{
  "n_layer": 14,
  "d_model": 512,
  "n_experts": 64,
  "experts_per_token": 6,
  "d_expert": 48,
  "d_shared_expert": 0,
  "activation": "swiglu",
  "moe_layers": [1, 2, 3, 4, 5, 6, 7, 8, 9, 10, 11, 12, 13],
  "router_score": "softmax",
  "normalize_top_k": true,
  "routed_scale": 1.0,
  "balance_loss": 0.00717,
  "balance_bias": false,
  "router_bias": true,
  "n_groups": 4,
  "groups_per_token": 1,
  "init_std_router": 0.0193,
  "lr_router": 0.00132,
  "n_head": 4,
  "n_kv_head": 4,
  "head_dim": 128,
  "vocab_size": 32682,
  "norm": "rmsnorm",
  "norm_place": "pre",
  "norm_eps": 1e-06,
  "positions": "rope",
  "rope_base": 20200.0,
  "rope_fraction": 1.0,
  "qk_norm": false,
  "attn_scale": 0.0884,
  "tie_embeddings": false,
  "parallel_block": false,
  "init": "uniform",
  "init_std_qkv": 0.0217,
  "init_std_o": 0.0,
  "init_std_up": 0.0217,
  "init_std_down": 0.0,
  "optimizer": "soap_variant",
  "lr": 0.00212,
  "lr_mult_o": 1.13,
  "beta1": 0.95,
  "beta2": 0.98,
  "lr_head": 0.00603,
  "grad_clip": 1.0,
  "warmup_steps": 200,
  "schedule": "wsd",
  "decay_fraction": 0.867,
  "decay_shape": "pow",
  "final_lr_fraction": 0.1,
  "batch_tokens": 131072,
  "seq_len": 512,
  "doc_mask": false,
  "train_tokens": 651400000,
  "steps": 4970,
  "dataset": "wikipedia_en"
}
Below are experts of layer 9 (counted from 0) of a mixture-of-experts language model. Rows are named gate (a neuron's input weights, with its number), up (a neuron's input weights, with its number) and show model dimensions 256-319. Each number is 128 + 32 x the weight over its row's rms, rounded and kept within 0 to 255.
Before each expert's rows: "mostly gets" lists some tokens that are sent to it at least half of the time. This comes from a sample of Wikipedia text that the model never trained on.

# expert 5
mostly gets: " ==", " ===", " =", "|---|---|---|---|", "|---|---|---|---|---|", " footballer"
gate0 [152 163 131 124 121 152 176 141 131 109 111 173  80 193 145 110  99 167 125 147 149 130 117 125 105 131  86  35 150 111 137  95 147 132 129 171  99 198 160 107  79  89 165 120  83 152  71 116 176 136  93 145 151 173 129 160 118 126 117  55 119  79  91 100]
up0 [124 153 127 111 140 137 144 124  92  99 140 172  81 165 144 138 112 144 127 174 151 153  92 155 112 125 102  64 163 127 103 101 127 117 105 222  93 177 168  93  96 102 115 125 129 159  40 148 157 131  93 125 181 152 157 118 117 115 100  74 132 114  89 129]
gate1 [115 158 136 136 158  85 104 138 131 138 117 114 132 141 115 106 110 120 156 172  80 119 108 140 112 116 121 101 144 146  88 146 100  73  89 128  63 124 169 166 133 105 131 158 102  86 119  89 152 176 164 124 176 115 206 184 136 150 199  62  95 175 115 159]
up1 [132 110  96 154 111 137  91 119 114 136 153 131  93 105 123 135 134 113 137 203  76 112 128 150 157 147 111  72 122 179 123 149 101  75  59  94  70 116 159 172 123  91 115 132 130 102 159 118 172 192 145 130 153 127 191 179 175 194 189  49 115 125 107 131]
gate2 [120  56 129 149 116 132 155  57 115 100 125 151 169  67 138 119 136 107 158 104  97 143 125 132  96 108 142 110 143 148  87 156  90  98 159 125 137 156 107 137 118  71 137  84  89 112 139 170 146  77 110 161 167 138 133  74 163 132 133  60 131 169 112 135]
up2 [117 124 136 205 143 106 127  92 119  46 149  94  84  99 139 103 132  94  71 152 118 133 179  76 144 128 255 138 111 194  79 151 107 128 127 123 146  99 105 158 170 143 121 137 100  74 137 104 133 125  70 133 116  95 106  79  79 120 167 134 110 154 113 158]
gate3 [ 93 150 126 140 134  69 125 120 101 162 121  88 157 144 132  88 112  99 121 198 114  72  91 126 113 123 127 169 149  94 141 155 144 115 106 105  65 138 128 144 113 161  64  53 148  89 128 148 112 106 201  89 135 116 158 200 139 167 110 126 110 178 152 100]
up3 [177 144  83 160  93 169 152 150 106 109  76 161  92  93 112 150  97 142 134 142 177 173 105 197 115 102 108  82 163  94 176 120 122 143 165 102 145 163 104 112  99 118 174 181 208 138 110 136 197  97 116 115 111 168  74  94 153  81 117 127 158 160 121 141]
gate4 [ 89  85 104 164 149 164 155  89 158  97 124 101 132  99 143 106 155 136 142 162  81 157 167  65 116  90 141 158 133 129 125  83 128 102 142 174  92 165  90 171 138 132  85 147 129 158 138 131 187 181 156  69 125 168 165  86 135 186 107  88  76 125 101 124]
up4 [ 78  81 111 119 149 134 181 130 167 112 162  42 119 110 144 143 178 112 101 133  80 191  96  48 135 131 130 144 122  84 151 139  94 111  86 130 150 186 117 218 130 189 127 151 126 121  98 123 161 175 162 109 142 131 166  83 134 155 151  97 128  83 125 148]
gate5 [134 144  96 217 159 146 126 126 127  99 120 127 155  87 174 150 166 145  73 108 112 144 117  92 137  97 104 175 108 105 119 153 111 155 124 101 123 126 112 186  94 121  93 140 127 144 183 158 148 170 131 114  83 113 119  87  38 138 181 112 133 120  85 141]
up5 [154 122 126 179 217 140 132 119  86  82 134 109 159 105 186 192 121 172 133  98 107 169 131  97 163  88 110 144 114  70  73 175 100 130 204  99  87 120 155 150  79 141 111 112 126 141 134 175 130 122 125 135 114 147 121 114  84 160 174  89 145 142  90 134]
gate6 [174 145  93 148 118 143 121 120 171 166  86 128  48 152 124 144  60  93 150 108 110  93 127  78 137  97 168 146 167  41 154 156  81 127 105  90 136  68 143 125 159 156  91 136 181 100  72 141 136 144 110 139 105  90 163 154 116  90  69 108  26  63 118 124]
up6 [ 63  83 136 145 118 178 142  92 119 149 105 119  36 189 128  95 176 142 165  67 122 174 145  88  97 135 135 129 178 108 129 124  76 144 115  89 234 120 101 159 189 228 133 132 123 127  96  97 127 147  89 122 107 167 151 123 191 131 166 133  94 146 109 172]

# expert 46
mostly gets: " million", " U", " billion", " BC", " We", " Stewart"
gate0 [107 126 115 125 104 118 142  82 168 106  76 147  99 131 136 121 144 171 143 120  95 109 168 111 154 148 108 187 127 175 150 128 128 177 144 127 142 109 113 130 152  80 122  96 118  95 107 171  98  95 111 145 151 104 147 116 151 141 155 121 159 172 167 131]
up0 [144  93 200  98 150 103 139 154  80 112 144 155 120 134 130 108 152 165 151 132 132 121  91 172 118 120  85 118  70 112 123 125  76 110 101  92 120 119 129 148 123  98 134 151  71  78 128 107  89  87 100 113 133 125 135 123  73 130 122 138 168 145 169 156]
gate1 [139  56 133 172 129 131 140  42 153 141 174 170 166 104 104 138 110 165 186 159 129 169 150 136 126 155 148 157 139 169 168 144 146 189 126  46 147 149  90  93 135  58 162 105 131 157 163  85 107 106 172 148 128 107 166 116 139 118 125 144  97  90  98 144]
up1 [ 99 176 123  68 154 136 131 182 119  70 172 121  92 169 177 116 136  62  89 132 135 123 144 130 174 116  77 142 150  75  65 134 109  87 144 172 129  53 120  86 150 161  72 135 141 131 120 110 149  93 105 136 141 183 136 169 103 127 106 172 193 159 170  83]
gate2 [130 154 158  92 160 154 127 123 133 151 146 191 190 101 131  89 141 139 164  93  69 110 143  83 151 132 113 110 108 127 124 149 115 144 133 139 122 110  65 169  97 138 154 167 176 105 196 125  97 167 117 103 139 128  68 160  73  64 104 100 108  72 137 155]
up2 [133 145 170 131 176 169 127 149 112 118 149 194 165 150 175 111 141 101  96  82 118 132 122 111 156 128 125 139  83  70 142 144  91 164 139 124 107 121 124 179  96 146 157 159 136 115 147 114 126 118 161  85 178  86 148 227 111 136 115  99 155  55 138  82]
gate3 [206 117 109 174 218 113  97  90 110 108 154 101 113 177 136 132 137 101 180 103 129 146  98 107 107 163 150 112 173 143  39 115 103 111 151 183 140 150  58 138 110  76 124 192 112 137 127 114 140 165 158 140 111 144 110 104 145 117 111 151 161 101 122 173]
up3 [144 131 143 165 162 169 134  97 131  78 135  71  52 169 106 124 109 115 120 127  69  91 106 218 127 181 187 111 114 127 100 154 133 169  87 124  72 184 121 108 138  83 111 178 140  84 152 101  82 144 176 152  92 140 120 151 107 150 126 159 135 119 131  72]
gate4 [ 80 148 130 168  95 128 129 152 107 105 136 151 146 116 167 152  92 126 137 128 120 174 130 134  79 116 113 111  92 145 122 125  47 124 116  67 185 133 109 117 113 119 128 115  98  86  82 188 124 105 120 213  98 167 109 177 175 142 117 148 116 182 130 141]
up4 [107 137 128 124 142 163  90 140 122 147 125 135 109  90 117 182 115 122 152 113 120 139 123 157 145 142 110 116 159 151 146 131 149  92 144 122 167 141 111 152 158  79 157 112  74 139 114 137 108 105 121 188 142 120 139 151 112 148 158 135  88 195  97 181]
gate5 [ 72 175  99 141 175 163 136  89 110 126 124 116 123 101 151  46 125  87 137 120 142 131 134 130 124 101 107 127 105 134 180 133 100 153 129 142 125 128 117 158 133 107 141 142 135  77 136 137 146  30 165  55 166  86 118 146 100  84 168 110 140  44  69  88]
up5 [156  94 133  98 117  97 127 160 144 175 129 171 140 148 109 190 146 123  87 129 108 107 113  90 133 153 147 170  83 124 130 109 129 159  96 122 108 149 112  91 173 134  94 174 145 126 101 145  87 216  53 122 124 167 109 130 164 171 108 123 114 197 116 161]
gate6 [ 99 127 129  94 106 124 102 153  89  82 110  78  87  91 138 106 100 171  68 151  89 118 176 132 129 165 112 121 101 196 109 154  98 178  99 145 108 103 135  81 127 100 129 125 133 127 154  97 111 138 147 165 167 123 123 146 107 101 170 146 162 171 133 163]
up6 [ 86 102 119 121 137 148  95  71 124  95  96  92 129 111 169  92 170 134  88 111  94 102 145  80 136 149 120 133 135 131 150 116  91 107 111 144 125  95 190  98 123 142 153  90 141 130 151  46 121 146 126 127 138 198 132 131  99 149 135 160  98 150 164 153]

# expert 2
mostly gets: " ==", "|---|---|---|---|", "|---|---|---|---|---|", "\n", "|---|---|---|---|---|---|", "|---|---|---|"
gate0 [159 190 124 133  77 160 151 128 149  76  56  73 123  90 113 121 135 189  80 119 119  79 155 126  96 125 155 126 162 168 123 210 115  95  96 108 111 122  94  91 112 115 136 109 152  96 114 148 149 168 144  58 179 163  97  96 182  80 138 112 112 119 108 139]
up0 [111 106 120 105 150 108 111 120 148 133 141 126 109 119 142 152 162 137 148 119 160 135 106  86  92 132 118 141  68 147 172 108 117 165 153 136  82 152  91 201 115  93 109 125 176 144 165  75  84  96 113 147 106  99 233  76  81 107  95 122  69 165 155 131]
gate1 [149 137 202 154 118 176 158 112 107 132  85 132 114 109 127  95 141 159 155  87 157 129 182  46  86  38 140  75 141 127 139 128  97 168  87 162 107 155 178 128 175 146 124 128 110  90  93 176 159 157 170 139 147 155 146 184 132 116 141 137 133 142 180  98]
up1 [146 123 100 117 130  87  78 176 146 146 154 161  89 116  85 166  67  97 188 102 140 120  69 121 176 118 121 114  62 156 115 146 163 136 160 106 152 108 138 142 140 127 117 193 140  71 119 170  97 164  94 171 159 119 137  82 131  73 125  85  88  87 128 155]
gate2 [159  92 178  71 108 105 100 146 163 170 130 111 150 129  73  97 151 141 146  88 190 135  98 158 141 156 142 114 136 182  76  31 158 140 147  87 125 140 101 157 155 155 135 121 146 124 144 143 150 155  97  78 102 120 144 137 105 161 151 120 102 147 130  54]
up2 [ 75 176  53 200 163 126 131 162  88 139 181 129 144 151 135 195  89 112 137 133  92 130 102 101 117 110  93 143  89  94 184 188  78  78 111 186 118 192 113 106 171 118 147 132 145 170 147 118  90 112 154 184 136 110 151  75 156 176 121 116 157  98 119 154]
gate3 [133 118 114 144 152 142 135  85 134 159 128 126 137 122 147 127 159 155 118 129 144 138 106 133 143  63 120 130 190 116 112  71 130 135 148 144  97 146 155 116 149 139 122 107 150 160 131 114 149 208  56 130  75 127  81 141 104 126 136  94  85 117 103 159]
up3 [142 166 146  78 116 180 153  68 159 124 117  85  98 135 129 132 113 138 111 155 127 149 133 132  93 137 140 113  75 159 106 110 146 121 144 110 134 187 112 142 168 141 145  59 102  79 104 144 151 117 130 120 137 118 137 138 105 131 129 166 118 112 136 129]
gate4 [148  94 180 169 129 137 126 116 169 150 150 156 137  77  77 126  89 166  81 143 135  53  85 123 127 205 148 134 148 131 105 124 116  72 198 182 103 121 124 197 116 108 126  84 141 143 155 120 150 134 122 131 112 133 152 138 166 101 161 135 105  74 106  88]
up4 [109 129 116 107 157 161 104 140 133 141 136 127 128 141 103 118 149 125 120 155 176 133 197  97 131  67 113 121 136 109 138 133 113 180 105 109 135 149 153 102  78 135 103 103 162 102 104  97 128  85 137 149 110  52 148 139 115 159 106 137 129 110 159  71]
gate5 [179 135 122 162  96 177 152 146 150 132 148 104  63 171 105 142 148 151 143 118 176 117 161 152 129 114  88  66 179 169 122 135  95 158  58 136 127 146 118  64 114 149 113  85 107 119 121  86  96  98 166  88  92 138 137  84 183 137 125 135 164  95 119 172]
up5 [ 98 153 117 122 154 132  52  68 120 176  96  87 162 100 101 158 130 117 144 140 155 120 152 141  92 180 122 172  85 158 143 115 161 151 146  85 192 131 108 133 116 105 137  95 121 143  60 140 142 150 129 141 195 147 124  99 115 140 166 179 119 165 153 142]
gate6 [104 154 124 107 112 136 142 118 159  91 183  97  83  47 121 151 110 137 224 154 125 113 112 188 167  32 130  95 116 115 134 128 158 160 114 107 118 100 127 147  86 162 143 114 124 112 121 139 135  65 119 133 136 141 136 159 119 201  82 123 187 124  70 158]
up6 [154  92 168 182  89 150  88 111 114 185 120 123  97 172  83  91 121 117 163  70 154 115  84 122 107 164 162 120  74 140 144 134 170 107 111 107 155 102 201 119  83  81 107 118 126 100 109 162  96 169  57 135 125 121  96 164  87 154 128 118  68 121 119 144]